From a checkpoint of a small mixture-of-experts model trained on Wikipedia.
Size: 10 layers, width 96, vocabulary 11380, 5.55M parameters.
Experts: 1 pick a token, a sigmoid router.
Training: a variant of Muon for the experts, 266M tokens, 7957 steps.
Below are experts of layer 6 (counted from 0) of a mixture-of-experts language model. Rows are named router (the router's row for the expert), gate (a neuron's input weights, with its number), up (a neuron's input weights, with its number), down (a neuron's output weights, with its number) and show model dimensions 0-95. Each number is 128 + 24 x the weight over its row's rms, rounded and kept within 0 to 255. Numbers have three digits each.
Before each expert's rows: "mostly gets" lists some tokens that are sent to it at least half of the time; "gets" lists some tokens that make up at least twice as much of what it gets as of all text. This comes from a sample of Wikipedia text that the model never trained on. Tokens count by the router's weight.

# expert 2
mostly gets: "FW ", "', ", "| ", "JPN ", "_{", "SWE "
gets: "| ", "(", ".", "; ", "–", ","
router:104133133139113137154137196112115165134134146101124142146110149172169112141154127139174114098093146123107111142158132118135136148106125114135127160134061098105144127108115090124122126127146123123085132162096124151123126135077120125147144199105191121131118132135120124129181123162136125142
gate0:081127111118103119088121109130126107107097117114101104157136152136132142150151129134172138106158130129112185107130103103106129102152123119125114165200156123138081107134100122139108130134121152154161120097137149091115141133086125110129141155125119156139153104157128064133094123145151143188
up0:112110135097126150143130110122189141162162123127160169132135140159143170125162133144105151093137133121185139162155145123151108173123104124112135128129149128148113117142133151126133147088177139158102129077125128117137143131082169098143141110138105126165138095085152145091096136087125104124
down0:162134158073144111117126159147124133137092106140169146116144186116154143085111132169121147124088137105138134156108091115106158097103133123148163095086175136124123087132161134158103148099159129158129107102153097154175139127132116118115162133117128123122127124095178127135147139152109129139
gate1:136087102128111126118124103166156206163126110108121152126106125156081140099098113138164106126148092126132123167132133147118137114134119153119113129102156146086122181147139153058142191105118117120133107119163129131116131123124105113138113106164145149143136107143151116141107093133126082128
up1:177102104120059168118124109158106139140158103111140127123197126097127096122128136130154119151113112123116150136126111113101121087135122165124111127164133116126159146142124126120119122112097102116121100111132126129144131179112155143129124073169138175092139137130135107104180088137147081142
down1:154121113141123181089147109121131116151113097103135142148143101143116129148100144116139148110144109131153158180132127120102131100115167120130105133143134145067093121117079107111127112096084119101132101087165098124101173159111132097150107136133124138102137118154170141114142128172158094086
gate2:073140153131153152093155101099122104096093152092142133085126091120168089165149144091150128137143116085121141132151154154140157132110109147154076138131100095125169143124135125113152104111092118098148116153109135144130157151144156165120117131096160138134118125153169116165132108106127145153
up2:109114120162161159121128177128151120128169115095172121153133104130132119142147130154146122151114156107109145092108111126146100095168123154103108147173159098160101127140134131083129121134126188128150119107105151049133186139134157136146131133127136142125125077145140110159129121120099131123
down2:125150121124137130113175127111173132123147114150127149071144129119174161141084137111117166186110171152178116131130089127140171120129155126128140116131157116142120111138142116152151154150110095137101176107115126123123158129130154091168157142143141109095138121130107139136151064127140139088
gate3:112093088136098142147135111150109098120138164090124083093185111108149134116122171132145098145092082133121125143157120145092090114106150110151142123143113122108099136115098179140145108138121150155140125134134132141161085095113115130108141097130150127114174079100121153149106095099108134151
up3:182149132171158125133100108091117151115138126145119143135127176115129114165125142131135146127140133131151121165103144066111095159168138142083121143104128131147139099160150142121092136073132160090132159130135119139101129184150123105142084143153137153144069158104155144117127128114136132117
down3:156125124108142176132096128125090149128122163093131128130118123117159115118130118126151114140077109146129155094152122113164090093107137138152102119098107143093107170111127109120152113150159160175183148078111090122133104104179125170129133138133092151107125130169147146114127106145142096110
gate4:125125150180089116142099171121132108124092073143127153135100133108097107108086115100136111109101103146159139164169124116131146112127125156100168119086111140163115132129138111134133085104135127162123138116056107146115101160160153121087135144097110136136136158132143143149159141124130100099
up4:137163162168132109138106137130135115113141148158121157122157103117125119125107122147159104105113111156103130135165146215114131110152106164178132122141086094136121157133160119111113080099126106127119156154094114171123146156122161140138128121153173160148146134123096132153134093150137164141
down4:123118100118147146150107101120124099119116146120108107109120108129102140135150145148142127115114126106153088163088093086112145141091081081120158109107147118120158123143115139195129170103126139083158079137139097126130106116164103162160122139139160194117128119132166117120129105100137139115
gate5:170088123187149115129158126139120133187119155151173168108108136140115115127170165113137099147127155117093089121128124133117118154140123125115085147120115171180122155117138108093130117105136069120104147143091113142135101095124121129152105142122128159153100132126184128119158142117136126113
up5:161148105175062101123166107160139102170113100149139138118124131094106140161153130161130144140174098122124109134096134090092128167133135159092157095141123131158128112083104159106090072161140133135169124114141133116135125146121127099135143148158129106086137137120125130131159150134122130113
down5:169081095149121113136157156134176112147087126123117154129113141119136150134164140149112115157073112136114131124117151154165098136108137090098109131133114104143094116126120185170097124129153116103131173127108153084150167132156142106152117139139114125137154140155112125114098114147197121115
gate6:146118156127135151123061122096124173140172098111088129151115099151117116143104158070134111108148114093161107119119104125145125121133156077133153144099156135120112128094114134116171101141142125151137106165163112114130127110123080177078107104102141131133135108120103099110120123144112117096
up6:116120130093068155118093133112114098141153114091122143139094125155098118130154150159151150092129128150125123125141130147163126141133116150119116124105122127122167123118122141090163127143120109118149083125182126121072147140116125142120092134120212154129168169130172103097121154111151116103
down6:154149130144124178142120102112097100159129135137096173115136108102151119130126129141128118135182124114118104158088198132148134106130125092142131128114160067148163130115137133123155119106128115155134101108144087109129123156115165129119130073077119135111130141152129124156054133132129125139
gate7:126113136168142097149156123105126128098104152141147102108141127167173133121084097168153114155142129088135132137099087131118092125134125129151100180172148143116100119125113130125142078144109110156162178141122132132142163147112129144120129131140116146101144165133143065117178128107155164107
up7:143146102129125114141103097132080129165137096156103115114078135144107110137143136119115139113109130130163122154139127129119109133161143159149131109085069106107109138124154106136133171105095112112141148134133136160131145155132154114117086109077091149066110111058128164136101113135141106147
down7:145122064158111121118127106133128161108118147114125158118115144176165101115095135143104111152143121168107071108114122109103158101145152118121144139138080139069130100147131143121181128132123116130074132089087099110155137161156122138130172148117088101108116128131112144143121114133137111106

# expert 1
mostly gets: "National ", "American ", "University ", "World ", "Party ", "States "
gets: "the ", "The ", "th ", "American ", "National ", "o "
router:164114124092137128173147099173126155075083133146089106106101151126121124121106184137155134138122102152084128142121163104108101135124146134115119152136083121104083130116116109123132138118103149137112125155124136147124088110046137109093127157082145138147131138142104154115149111126117129141
gate0:118160144106088114103092082139091142125127155158142115151129149123126141138125083098133158171141151086115166124135114135115138137145114143125103145125119161141130111114130133168161131148159151104108145070101140091152148111189133115126106117099110084120150112164140135082160150107090145141
up0:118094114083139098151116074148111151152122160106135118123122151132126142114116143141128146121132106107153147115174144152129114139117114109130144122160119087144122076113128133124107120156107137133128088154172120107117142152127198122091130144139233099130094118133122106128121147150146115138
down0:138154108152113129097117172146149112108151095150103169134121117179160112123132125151121133096132188141127099112137118074132137132145130135126113136138134163101153175143130098128136142117138096107100135110119101162105122089092110141165165132167043155123129117115126140132131106113114098104
gate1:145128132164095102116134139113112115190129120123108139148197143145113088153157150118100127120102083121120136108119111161146114094088148103102126071131130118148146115097141160132124134154132135124100138167147115124129113162131130112159151200145114086115081164125142101115125107136142120137
up1:094157109140122116152157079088122129111102130149122106148156098139109155115109098160137095087087162104121139143141165140140121109139144093124107135095130130138111145159165153123111112152126076178102134086119146117140154128146142084151120114069134176118126150140126158138128164155147111117
down1:128130166119165123094083150145154123128171144141166102106113115105133153129142164128123148168156136167121139153112153145112133135131119130148108128138122130092117162138107133138164127068110111063113143141098096135144140142129177118102129138135138117076165080143159076138111125163122124147
gate2:114123103113113142121177131092096160125115115153176105153104144131132151162116147092204116123177096125132158130105159109104119088144156084143112109166152156135115133169090093136126130114131133125089106140157108180122116114142129137094153123127116166148104128145126127161127110121115123143
up2:159117124104126100127114109122096113122093127112080102121144152119178132146082110116076147147127117143138121161073089096162150129121154125126129124122121110096096114114092169093184088165111149109157097107160149122140133113116082110153125145143102098134101136129159122127149139116143148136
down2:092131120171096126122085086116136131144127154127121114134102106165146138123160123148087117163116139105094094120157125138155138175137139133141101150112153098114102129119142149042151100109128103116122136109126135066154151144152143159150153122146148088141138092136127098130146135140174129147
gate3:130126127144135148145155175134082106127156156123108133127123101140090103151089125123158138168137160151175086084073150107108104144108090087118099105127112120125107092066121139115146083106174143127157120135092133129144150133121130151112141141156137140168127133132099120110118102129136149151
up3:164100140147116133142071146135162148122118116120126174117111109118138100128089156140127205089153147097142123121112153132129129165118111122119109106093114131148098115092121160125121162120129103139154146112109104137090173150106118117125124134128181165137138094119102143072126174125134149154
down3:146123113139134117107095090139165134133102088115107123137121108100136127132113194110119181082162171089152134137160138127081123152097153116124133132143123172143089131133155111120142133127139128118132163129126085121131168152146124102104101125162167152153149118127142169128113152126170121180
gate4:104113147110122131121178130095103132167108114129154119122143147124111168155118112102106161113160176112125121124081122106135090082107121109145089099104145168154169134141158128141183137113113147145171088089145141118131147134108076125117146148102165130116111139128117110107105161168138134131
up4:174135126126144101113098158154125143154115130110127157163143061094115140120165159122150129136112121108145135137144150124131146111131114179122131091118145088101108110111101112097082121147115135123126147174122178125162119099146128129108140133139122148106152120175114068115089082104092120118
down4:131149133156129099103091126127169125120134134107149138114092138139170121162121137131128116118178147106146143124140134136165126129151118117136114168142113118129164124103110123127146117084095141122138173106108153126088108175196105093099159127089138136103131138079136143120144141194143113080
gate5:116138130098108155146135095127102162122095145120159165152144080134150164110152143178149167125124148128131152119129166108156114140111091190141113099122106159108130132144139104142124138111126146150146136178145136110086132164101095123121103145140153150083101130136096102126085147121100167141
up5:100141063137136145099161153166092148120167160100122162075155122112117152139141125083142112109128150145132135137100124127132132147069104150145154074161120095129139137123150122117142152098129111162156114119086112174141104108151106117117115112117139154144136093103095098100121123102135145127
down5:128087169114114123149126119103163145143112129142099128160110106130114091115096136123108102137127129116091092159142136120134139140142140112098138163147133162086139121133159133127146064128166162113127095138133197123098134183175110136127104134130090130082170166125147156124104122143122124153
gate6:135155153123137165138142088128130140121088100167122114105128122090131140125118094155142096166124113112162098102128158141187121117164131113148122123137140125097118164130121145128145150149154172099110129100144124135138117126166115104090118147103147156180176155110077146138145082150124135080
up6:157123111087135122148179103075095158133177124132107133116133121122101141148158079145159107124164097097093130137085132098096100201144094125139119158152146153145123120132108114138156149122139111121087141136132138140142159129111137081145096126090118105128123110137132121089128141113147127095
down6:154131093141146086132103119116119137069138127145107130121162113101125131122174119118120149137116107081087136112147085111118094145164165141124109122132148097133141100136116168143167168139131133109152152177127075110125139139159173162131156117149105100097113102115133097098116133153109103160
gate7:152146146109145124139126099158134105130132122100163083127129107184094130115155116111120164147131135098128131177082097170122093124101133147084116159142147123155126159099135133120071141148164149117085107138128092130109143141122116144085125118185171115128118140158129120139142162146160115114
up7:141152125138088140104098113066145129098134099150120172115132176131124155124120150150160103091163114137145151138110150102135136143091139132179183130099137128142124126136119093119179087142139114156149126103130125091116102113153125132115196121120130117113145105131107134145099114123148170088
down7:113160121116124148124149165138125133095127129125130141133122147117169159105088099148117142091163143148138128144146128126106120137129102121146142142080148178076142133133100113070108126130094104158118131115141137108153108104147126191122168140092094164110114057124129141148128101133143174120

# expert 0
mostly gets: "which ", "they ", "He ", "where ", "there ", "who "
gets: ", ", ". ", "\n\n", "that ", ".", "=="
router:163152145074074155152129136188131159114114139147115156090131150122153106124173129145116131112139136106136107135139173134149134107188139124100064111113092119106097119144098109120114105132075124122108134117148110148121130155105104086100139133088122139120145115154138117087128134140126098119
gate0:103099121116122140097139122135152130132128136156121131152117082134144097169140076124095123130100158096111051158110125148138136090116088138129131108138148139147109179151152163139123098130101132105121104134122093099149111103113101143126126146132132174122168157171135103153163153157113104098
up0:151085098125101089112140104135157134116068115116122165149142086136087121093143112116147147107120156100100151128187130139137089111127181123106145127112154108098126128130079093109173095132133111114081147107111143132157154132136114117121151146159130156144128135141112093099121129134138157165
down0:131160125130112172131100129177131135194150126173143141114123134113100144109187154101114152098122152106163145145131119111125120160146116104094155123093121125118165110081110139109106158119157138104138072192139103145097123139157123132110147115094099118121147129107105139088110127133127122127
gate1:149121094135104147116165113127150164132145121074136127146113137109096170176181129136113136101138123131153107153134101118085190101123120137140123135081150150124120100154125123108126119129133118137124129121114133116137129129104150176143073098122153117157130147139141086182153111132102110065
up1:153149152149140128118093135150123126148124172103117163106123121120177056144101100089098138131131162145125124112181166090133133148099133147158141142146156114072136140146114108120140175109136125145121149154143115168151128134120162123126156116130097126080112116129152150098148123185122115136
down1:149132123139110140129180131137158142084128122131141094135144165108102149128159119177143127122141101121173066132108076102114157144171115140135106113127127144158113122140148117135131072130101094118165128118086127112119090129139134099156108137108126109156107110124100094151100177111150153088
gate2:150141145092107176154117134137128129116112120135134139100116158102083116140107101159145114119121137130124165148118126126142167119143153139137085140131118105149153138174101094077097103160120123137076156148135084166113104156132108100138185111099148126167121138100126156125110113075146129093
up2:106116108092126152152137112113117146098157120166160119101159128123121138119089129166163137086102163140128133168140047138119098140121126135158133119144121116141155144174145096118142103111124102119107153126135132133134123136145074125146160093138124071200123128127140097113104114148151144121
down2:106158134108161145138148099118146167127137116132153088077133097094120122122130110091085111101150112094132146101131094157129134175152133139139133139134156135122139118063106124109120140090121183157158097137157134138133104112150123119133128099168053134132135158139159111109112128133092133143
gate3:129129142158115111082114127126148142123123129129117089117103068102129176163099076071154131131098086132114114118149122094119056133122138163151116109133154112140124117172127119115131143111105153127122105125098172168133135157074120136144112136156107139112129119127120084146158142115153123123
up3:148161098103159191145139098132132124122137145133114137126164118185090136107130160129152096125165136143100132126148107142124140125132107093102151098132133144094091150105079179145119134117096113137129144162142097104117126155135123109113139073104133161118161103173122124137124148084150123088
down3:173081106126111092170123129153140112113163143125101143134130078096151124113130112111108135126067116109134135140102117128121141126163139131148123116155163099139140124145153104117144120072122118161132128108093145148156096147096146108149165104107200125084144136120103157123139158092118120159
gate4:122128118158148117133098102107137130141122116124102138156111120136130086130095117109117141104110167122111134133145135130149096113085129147129163144109137109072155141094075117117142161126144134182114139136184135121124188138128134164103164090159142156078131112138172137100133105133086137170
up4:127130153145144130150125066124090125111140132122172144123113109116130145133098091142099129094154189113130090137111180137141126162105116105165130090149167067153126135131097125104166103125132127130124173141109105123129154149075146120130108148128111091119130140135103112105168128173139129121
down4:119104148157119115094105092085111109143099141167149169124094095133136107110081153129112104112104125182115117143123162127145106114121099140132108114142111105147119120118145106134127102106139134109177120138162145142118107129207097102132125155140111144163142159148119133103113148162188131097
gate5:098125147129136117122095089132127127117167096135121091180139148137114120155136160109108144096109140162100141161136125100122106090104094118132171154113123099106120127127110116090119132087129120173111144097118099087116130158094171155155111137089152157131129118164093111158099106094127086139
up5:176134120149145159154144076164136108102104096125107141159121156141112168103119131093126157199126172114162144180104124085083135095116151126153139134149112137084114136149136149142154119167139149148102101124104091133114135134132112139100098111141125131154112132119115171139102134116118145109
down5:106151141158156180151109099195166135083114132151119081153137139152109084111113143125163099129123149128130152137118108082103119147134111131123124137140100097090106126127120131156149141120138139121161126141097089134088112171130083180151147132110116135134142114134151161114132144079107141143
gate6:100104089140107141138133105122121104149118116128151142123130159120122176124089183192102080114090140130130172116146119146133126124132104135124154138131053117179162155156152094131109126130137134127100134139125132119124130136141119074078144147135173087124152112108154140128106140118152131136
up6:102096156126131109089104148110122133132124180171119134148097146165169092115101150149142112126131106108132144108164124126138176129153114076115138147128156168170143132223114103152088124140161127116112126130108125153136074144121105121130119105126124127122118149131144128116143125105130086122
down6:112119128118100162161080165085174110119131170164121112105123131171088154176135159139062135147134131128123069125113153110109131156114114140138165129099101120120128115167123130139070100140122110085124105117142150100181123125134130136103113143129105136115107140105130160136111129132138120130
gate7:140159127091128158107134115157114090118130141144100136053128141142148091102115170109109106126108145159128113126111108086162143138140100118150139110113118092119094125111121133154111116064106094147131065133168157144130130147118118158148107100141137138143098106099106122127147169106149087137
up7:138173138118187114146163142128141145117125176117154131122074152106102113151125110149127135136180100139142080140117172102174106144130127120128130101119113147144162144131137108179125093141120147146101169132109096099131150132114162090127139155140126119136134120190123165115126124094117092128
down7:150154104151184098134123127103160084136173128094129166148099176110108129157143137151140131142156124126126106106132139075159107129115127130112106100103142144124110142101134151126112165164125133141146136156114113178110138138135125147097148167121196089156133156153098159113154143163123129120

# expert 3
mostly gets: "his ", "== ", "=== ", "not ", "their ", "In"
gets: "a ", "-", "\"", "his ", "==", "an "
router:140107119099101128137078096152156124082109116149092140130144156141122126148117103175144128097119158141136107159111133118149136163145183116122106121123098136123155141103084102118152093100113110188139120135118076134140153128130110114151147122080130166090122109094135145112107113140114175160
gate36:078139109140113169099144110148120125108130137133151136104104158118135144105134116096113130129120150140107112159101110121083111147155143127123139080154169121073130111119085119142156154094092105119129103133111157111128103123162113140107145109155138169095098107123132123165104119087082069094
up36:155076079123137122162125079135138128171102124159114124139161090136160173135135089086103109079130112087125117113110142084115118129142136127138142121123137102125141147124129112179105128110160106129113110136127135109147129138108147124125161147088134145107107091094131077093120125157148181137
down36:136096101129108124086139185155125115148184134174110069121115098131136153132098124118098085122113128086129094153119106102120128066120165104111105127122108118132124132145167128127111120125110076107172118124152142135123120130175151120106165136089152145132127111127143124092105145154151134125
gate37:093125111151121136149109160101098180122125157114109134127129141082138119112145123118116113133121119115134125150150133125147171142116103121124160158116164140079112100156123134167175097117144134111112128125139197180109141133192095086178135157128128146121106110112139131116119154097103163119
up37:156116133124155128098152128108109116139118134119142145132078151091099150126127130125143132130129145130125094138198129151123080118095111139124105137155179128157133145150133075144147149144078127094075120116118118092129161139087164138097145149111108142161134165107162139080111146134158132104
down37:138146165093127110101111157132073113119165150112052160104181146128132120146153155157149113131115088169132119092115106135126136137115113135153119124113114102118128113184094099114136156113149112128128109120109137154112139106103142155131116141152158157176105145111083162108151123133151147148
gate38:165098155173138124172103113110139109154113135097130096140096131102162091141117126138140125151135141136120118186150183128116123107118091146143084151141107140107155140118178118152182107111126139148127134071130139141137085146125154072099150140125125126102148118121137123114138183135140116130
up38:147157092108111140132112134139149128101112125116111153137149114143098103137126121148135144134121155126122148127068106119137163127106072172155150129161134094107137121104131106110162065109125110147163132089120077127119136139062115177138096098153102128127154144146131089163135113122130164148
down38:161124128149132103134141056117107135093113144107130103102144146151129126119085162111109167107157171153131159144144142148107136136091089171097119124105105142123116098082096114106113114090139122142113127132157092103132121168127093133117129094101151140147180081101116121138151098125139148131
gate39:083132104121107166107162129116162119156078092185176156153117151141116121132138198125095124116142135118119054111153151159126102136125095142128174099096131143142147132135119099107149103100115134133125121122124106152119140142145136131090096154105098119145143159154141119144121105122113129118
up39:129149168124158148092125149147127117106102098140124139149151148117106147149076136111128126127143101135114115119136101160125166141140101096123137101104127082086121170106092142149128172122087176113156094135116121114160130067149091114161119134144156165167122159145126118168151116137154119145
down39:092146106103097131150146178109126087105096071151119087129156116135119102108155131170109100130093154099148170100120132145146134151094116146096153119129122146087118132094159125156126112132128179117143125146139113134113105137144138083156127139101124127128089117125106100146101139095104125069
gate40:135110075122153075119105159107121136115112119102133068107114144181165100110147107124103141113137117139102135127153142132133179148093157150115109100133131094098120135144140120078086188144092138166132093134155108120073152124138139114124154149118118111144149119123142142102141160125129118145
up40:096125136097144137133116161133119107113137113149106096123106118114087158126114129119090139111115135127127137145128165141103129088112176107152118127116121165116114171136136151139165047102162156153151166160134112130166132132129172153119118157131153078124133120170152146120116093146174096125
down40:078132122127115111108133124127100136143080166136093106111118107118141120164113158134093085120100137150118082113139161128105153143155134147096169162138116124103153163118108122141131117143100151172122151083130133144122100126122183148128126119073067087136142113143133120111094121089124152122
gate41:154124156140116151122078155156142096083176153146126102146181091135104122143135123091119121133097142174123105115137145105145105114169121149134122148117087091127119134104142120110165143141129147173138114156139154128140119087131108133114165101108106118104158163155130092134143147192127128152
up41:133091143113129131136110134157093180103097127107113141119100115162086076096112088143141134137126075170158149104133105112125112153106087146162127151187120151123142120127113122131083134158086152127112121115113127103111086125130131109105127114123095147115118134103123167124102144095132176103
down41:099154122130153089141078111076146113116135165136130151143132147100105103155153090097121111137135155123102118154099135134132103116157152133139098132129133146133134076173155133149132170135112131172132133085107074155142072119124150148136145126076101097104149104115146164111117135118125117152
gate42:129138129128090131156165167122123098087148062149131067101135111108154179108133125105122120136146111114142136137121132100118098129121147168139143121127146121118156170142070163113142152142111131120086125122109085122116123107127169121107106147191125163149152104136127151106166114150122118122
up42:175081153146112121099180146123161128155103092151124100134062118129127114129152136111108144105136139137124153113126100141137126134162123157141103134146113109170111145108140107120109132091127150145105135114130117113097147137148109072087139135102107100149130135137193100156133157061136124125
down42:087151145106117110172168209088123096116143121146132111090163121115107122129098104150092145135118156125162173159107166098146126092113155150102129136134117142103077152172149123161143128158109143119122132111137126125126134132090120132124132172118143111143162126115149144136173137100117121127
gate43:140145106109082129111144108098092158112116133115109173125107122112180129089128154125143157139168102129188105152123127088139109123120120083108102108149175141080120085119207159111144122132128115121119133143127128144125142138108141135143149129137094127124131166149109129128116174117108109162
up43:131112164138150126133116107146095101168140164143187129137119136103120129159107115120131141104133150126138113110153118169166147121141101140142078108119106095170153097111071142120122159128115146154123145133129113107130077148129143132163152126132204149145102151078163129133113121096111118149
down43:100149133145114168122129110138117149116171137189082165137120163134128136115136100134126121067166116091140162125158130088105106113164119112144172168116158147126123144117143097121102109111144096154097087115155107145142108118103118158164156101114180110126146104112147117127135110135139153124

# expert 6
mostly gets: "from ", "for ", "In ", "during ", "of ", "between "
gets: "of ", "in ", "to ", "and ", "for ", "on "
router:117136124069120164134114110135092182120106150142138115114118156113158125138122111137167100133126073125118116159116106155124109129144139125116133117099110099083119108097089137088119132123067179144151148158167120150156085105123105123100148131129184161095129121108127134125157148113118141104
gate0:121183164125190095125148142145137153116145089133115127119134118138115114140146145088108176134124145166112144113132141106147149149096138147097138166144136096150151101087146170135117135150088120159126132158137103147132123105055117114146129075139122120107146163136104114136141086120134091126
up0:119152137093163128097169106105132117128101107122134167137105142143103179100071120146113101141170142139106130113092131109138109094095097099128132126159096107128166116115096154136187158128164145106127124120129112128117089111080128134105139136113128062133092152137128132131120113165139116105
down0:144125167135105151094110090081139100132157102126098148173107148151119090121196122159124177103115139131145125107148122161136112154133141102090137143113124154122148101103100139100154135133150110147111101112164133116133120127194109144150096110164122150108130083110148129125160154115123121151
gate1:152141140107146091144184077140156160115133145090139157138137115139104110151145116159168127095118155154154145129142075124124137105121107129164118175101155120147165136098136115177117123118095117146111143125080121174138146131127141130179109165156138124097160118104120095139156132141108128109
up1:106113114131150135115092131118090089151119145115077149140161125081164143164140139104147145109068128121091125123113158124123121148128175097156156121116131160063089128159132106120124150091130110129109111103146152118117148154170124111134117109157117105146094109150144095137122151101162094135
down1:160153124091136109129128158116119047150095133104105144128125110106138123152122168129133074149104128121119107125130135154093123139110161120099158134103132132150110140114182118093132134124144096117134118116168148109150067085117099097131126087142130152132107130165160164107102134087144114130
gate2:156127134137105137189157111142145149133142140180184127134154074096132155110112133134155145131115170175132093108123107127153132109170112122143136109146109129116112141099115125147113132101116134181143128156160132130135111144122147095101157139119104147163153090165127133129076144160090152101
up2:113152118089167148161150121169141161111102115166154119134185161136088138146164142144106122130120128143133115118133111128146120195133124129129118121126151124121182104126104073138105122122109117166122163169118174132160119131075153145133124131158126111127115123148093151130128111175146145165
down2:127131159133137149152106082139105122149160124105123129156085085138147121091139179131153062112108142139146085103159137110160133124098122132113181125136089089123144108119115112176134107128144133114128086128145148130096127132114110128139179130166112116119114114130127143189094154118110104114
gate3:135104124092098157143103171131131065108150052142118166119169106141136119095101121150139145152109139122077130143104171097098100137097120110127146134154137131093150137099127179111135115145106120095139135157131104095153152128163135138129082132152114133100116128122116142146156142132150142150
up3:091122140123152150110120150150101115142185151116120125141111177094109131137106129088131155116159124172119132152131168125107105091112147134134109120090196103124111134162133108172112113125129140134142129167122143147145091177072103161132104169119102104149116129130123129139097103108139096119
down3:141137127133137132063127128134203164138135134150155087130083135127123128107164163118131113062117127120116123174130113124150102110148159145155113137125133147153098129134175152128133100137124112149130143120148164127124134085168108177168130148131159119119097105141144154099101124148108136164
gate4:088126134120149170099129099162082146120173118134138122109125127141155136077152124138124183107134121130138096126114153135136172138144120115125070103141120089098132110142118177122149105115108162141151094080113144153136113123123127147115130127126085138194112114089134138157146136151109098159
up4:188124129134112106100113137181149122121142145121142105096133129136177130108156131114142103128128093175103206160121120122154101102103098127096140119129134137181130132141153083131122112128134113106125093154130152157130119122125160121129144149119109079185129104113138076126123122136145096114
down4:111128117132152157125138120109144168144130110118150105118096096131125141149113117157091153100078155106131054120144138132085147110125088129146104106163130160100157102075133085114166159124133149115137151125148088106161152124160120147119101137118137137152169154164161125146123145089124136127
gate5:118106170142130092122140127157127119136136140115112147128141166139137134093127109119109179171105114112106109152123181126053133139110126107140096147142154126113078136116110133146129165099115117134119120117141108108175182126109133124143062127094128123097126160114128153160092091098148121129
up5:149132182090132119091118121082094083082161130141129164102124135114118123159101129097174099086136127196161157156113123092140128112146163131123139138153126130153128104094131103144115088141128108165119127113111101125127125155151122135139141102126130117154096116114151139109180112098122104104
down5:162136138164077161097108145098149161093143133142134153142098145171109119133108137136160101120164124128138131146112121119103152137111171130150126198177145117139134145129100123096116091130169124172139133080089132120145110108146165110132122095129154112158121126125121157071114121103127144121
gate6:142103087137134125102159105141126120128169116127118179156115092149141090161098122142131111124090090142123158112135141137137118104118136115102140129130171164113148104126165112113165124138115059091115094121102086131117163131112098104144132112141107151082093088114143081156136113153107132119
up6:132077136100134136143107139126159156139135127107146156110126093166129109139093142152125135152126130106137116189121100121093153128137154090167141109166155135110113102134117183126149138131133200150153105162100114143133141136109127121163110123136134130116104132127140073151082184140138163119
down6:111108132105149114131141155118146135102126116148118145103111089181150129085167148157166103122102090151144121165168118115148113126136102100153135112126084059146122120130134150116136127122152169154166100152106158173075122159141124130123146091125133098108126128121156116121083143111150140108
gate7:116120153122159144128168096109124158121136128162125132131120115174143087112097099153156090094117117148138155188150102125163135084147123104097133128149146138118163122133121128127136131148073091146110123115134134132073133132085125095138170149099104143107126152056105129111115142134130147146
up7:151160106114097162140108070094151080156102174139074107135117142144160156135110154106133117179155155145154111107106129136094091151119145118117127130154123100110114116150134134143130148110129148127159097112165151109150171115096143149116124100128150126137097165146099176117097123129152139142
down7:132092094177103166113125104109108134084080106144096099125122131152100125133135164132099160108126117115124126149107154101137161117105138130081113112132147100101145091166117166100125133118153098133147115090123127120138098109099137087092067098101140097119126082139124129106118132088111123137